Weights of a small mixture-of-experts language model, trained from scratch on English Wikipedia: 8 picks a token, a softmax router.
Below are experts of layer 9 (counted from 0) of a mixture-of-experts language model. Rows are named router (the router's row for the expert) and show model dimensions 0-191. Each number is 128 + 32 x the weight over its row's rms, rounded and kept within 0 to 255. Numbers have three digits each.
After each expert's rows: "mostly gets" lists some tokens that are sent to it at least half of the time; "comes before" lists some tokens at least twice as common just after its tokens as in all text. This comes from a sample of Wikipedia text that the model never trained on. Tokens count by the router's weight.

# expert 50
router:113138160120126109130092134101091102132144111155123192115124139211135162165126160090127114104117152137094080085102125106121122122151092139144156164174117129131113156112148091157057119122112147128108132077153142117114158163089128069112091105085137125127103158136069102121076107132132066087065101167145104144130108135137087134123103102117152187196095063185108102135101091182132060142158107088097076201159106154163141172138110172191209126146092156147106178144135089104075149114150132157068125102111159166177098113134098078165149178118194152134113091175164136176090164118158149087
mostly gets: " JPL", " Total", " Coordinates", " Preced", "---|---|---|---|", " Votes"
comes before: " |", " 1", ":", " Team", " ", " 0"

# expert 57
router:121090144189142129126096100178074116119154105127088171120153117141042102151179122109153120062152142094177064165166172073119114179153131150089124161111134144177079124148154124178089101103152114140117185116118140121137117169112128100123169097129101064077141114129116088138136181107167171196159158149141144170090145114138135106182091152116092132111113114164122119165122082147139130100109126088165139065121097109149088128097118092089120127136135151112158123103107118205123120101143167113142164121096144171072145161118108154193090148200063077127171127217165084072139159082115104128
mostly gets: " for", " on", " when", " after", " under", " during"
comes before: " the", " a", " his", " her", " their", " its"

# expert 51
router:185105129187077107115121098071108120095076139141104112130105125077125091059088120142117142143099190164112163161088131098153132077133184100157106115158097133098117110155091122082142160159156161151092175138145141112172162163079133122144114116099140136190101139158161167138132146142180133130167152152166124147125083110160156157167207126144099062099209123063101103158118156168126129140137114182129125128126130145134109071146115099145172145070094133146160119170145125109134149188073115138153128093213162085112124074125125135063108136089066102118178130069160145127128078099076074132
mostly gets: " member", " politician", " director", " coach", " singer", " footballer"
comes before: " of", "s", ",", " and", " in", " for"

# expert 43
router:164102129123100112127116155105096096101086128090096181136169119147173162112122133161102145183169105103167140115134158152146114107146176153129139084158080180171080101157123155102178136162097168175087092218076166116102122166189108147068094175138094103101145182164077130152073162125058160151155139110078111105179094141163162142083136176134123133107173149156129121166081133096102090128102111130154157123155088115089132066142127058105156120143177087122162127144104129109074115140118094140092162138132089100092090079145108136083091151085105118151165169139138185096137085151055130144
mostly gets: " died", " season", " president", " returned", " year", " father"
comes before: ",", ".", " in", " and", " to", " of"

# expert 8
router:169124089191080100099109101068109122103080161116126136156115112135149130093117112128099175167144142120145138148098118146169137077136185141159091111106081087133093148130076139097151170124138131196076167148149168155137174110116139135173119106121156134168138114170179111090164155155186125124177171159130106109146097073148131121124175143123113093108135138103113091127127122150136054113090128135196133187151145161151054056159136069159150088150131095104168154164150092143125114160129092181054143095167106098095125070132096140070112166080090107096170095060159188119147070093150111117
mostly gets: " School", " film", " government", " album", " game", " school"
comes before: " of", "s", ".", ",", " in", " for"

# expert 56
router:129054062142128143102117169081071113102117090156087087082147118216098128116106171129154172180199173154170119155089130096142122099153157125087138094060155145168053121150196115108102104133112086137089144110142120145151127156180120134109155167124146063127116158098124069122198151124149147179154165084087119124149119161123108140103124148123122147125143097130129141195097152142112127123096112088208125111154086140146108066067186082120074128130160079132130116133132124119123125125099145170135129137115094155073122126153140145105125131076157122181194155104106101153133113070057158114
mostly gets: " began", " made", " won", " took", " him", " played"
comes before: " to", " in", " on", " by", " with", " as"

# expert 1
router:157165145126070087123146178084106153111115151129133126134139098114126149182096177179098164162140109110112168066068113141105131049132088184095133090166087128148097122150108148124116134169084144160165081175097141140106122143184114100115076133154037157185105134120078141114149124191128116127097108119137111109110152122149193115070179146158123155064148146134145087114193150087101178155151141132092115149171148115105108109113181112117169175186139163127148140129102137107059135164150121184160103108112090130076094180133119102080105156066152151057130094086154163118170115125130086111
mostly gets: "present", " Championships", " 1990", " Railway", " History", " classification"
comes before: ")", ",", "===", "),", " (", "=="

# expert 48
router:130096086199088078132117165068101122090064130147116154157174091154116152077120128185171185157147162107156144146128133120149125093092200130148120111084110128124068144169144110116122157137129079131079132141089125115183120102100131158133146125127127136162162132104170114082109177104133114119144172117133158136146142164113151067115146141111156078098162101099124069175129113110136086093110182086214116136170132161085120036126167131156161065147124087155143134122167157097105147101147048145172152082105087127076133095124179142129098158063105114142196173082121143173152135090147125100
mostly gets: " due", " work", " development", " worked", " works", " way"
comes before: " of", " to", ".", " in", " for", ","

# expert 42
router:118120159208200124115136119211118128146150115143066164078149142109057113133125124093189128049136127111140127137153192101126141128163083111101120189130132123172063187161119136176063086096147116158131167114133118133123096148068105082141147052159105083100157123143138085121149158121150139168158144126125139169138148131108101101195141150138137143141143124131097162097158067154112148121121170117154092093096073145117097118078151135098146098151135164110152146159089106176157105076107172128158104119099153190136105120111099151159081108196111087067151166183188144078121136115165112132
mostly gets: " for", " at", " from", " including", " of", " during"
comes before: " the", " a", " his", " their", " its", " her"

# expert 54
router:099116162142068150119095175069137118101142130144100114109099120159109185112131132170125154082206191132102127165104168142131105045157090133128161132145100104191122148128057104132162092136146155144078104060139134108195128138110197090163073081144138110091090111108072094084113145139113109121155107143121200173137126157139085143083155119092104144138174125180150130134170136132114099114121169099141144131167153137189143130213067087118127117138099091117100119164181125121105141139158135101167082087134125067120087146141104124184121214107155079119138129117153126160069168161148125141
mostly gets: " Location", " Preced", " Succeed", "History", " Coordinates", " Title"
comes before: ":", " by", "ed", " office", " name", " as"

# expert 12
router:142136144208113122137097109123131132120069104189115152148153102125084090044099098122147130161120143181116172165118103117147126114133172123136113136152104149109067147175092102062164136139134127157062121108111129157166153132104129105156154107073136175174153120129189166092128175127192092118168101147170138171136074165136125188123209136167162067080167138094106116099114164138104180166157130142128099115148085154132108026164126125150136107102092109140111113124157102107106141082065131144177145065210119078119136099144130132126133157093118104115106121054090142113110077113096109126
mostly gets: " located", " based", " political", " football", " social", " important"
comes before: " in", " of", " by", " for", " to", " on"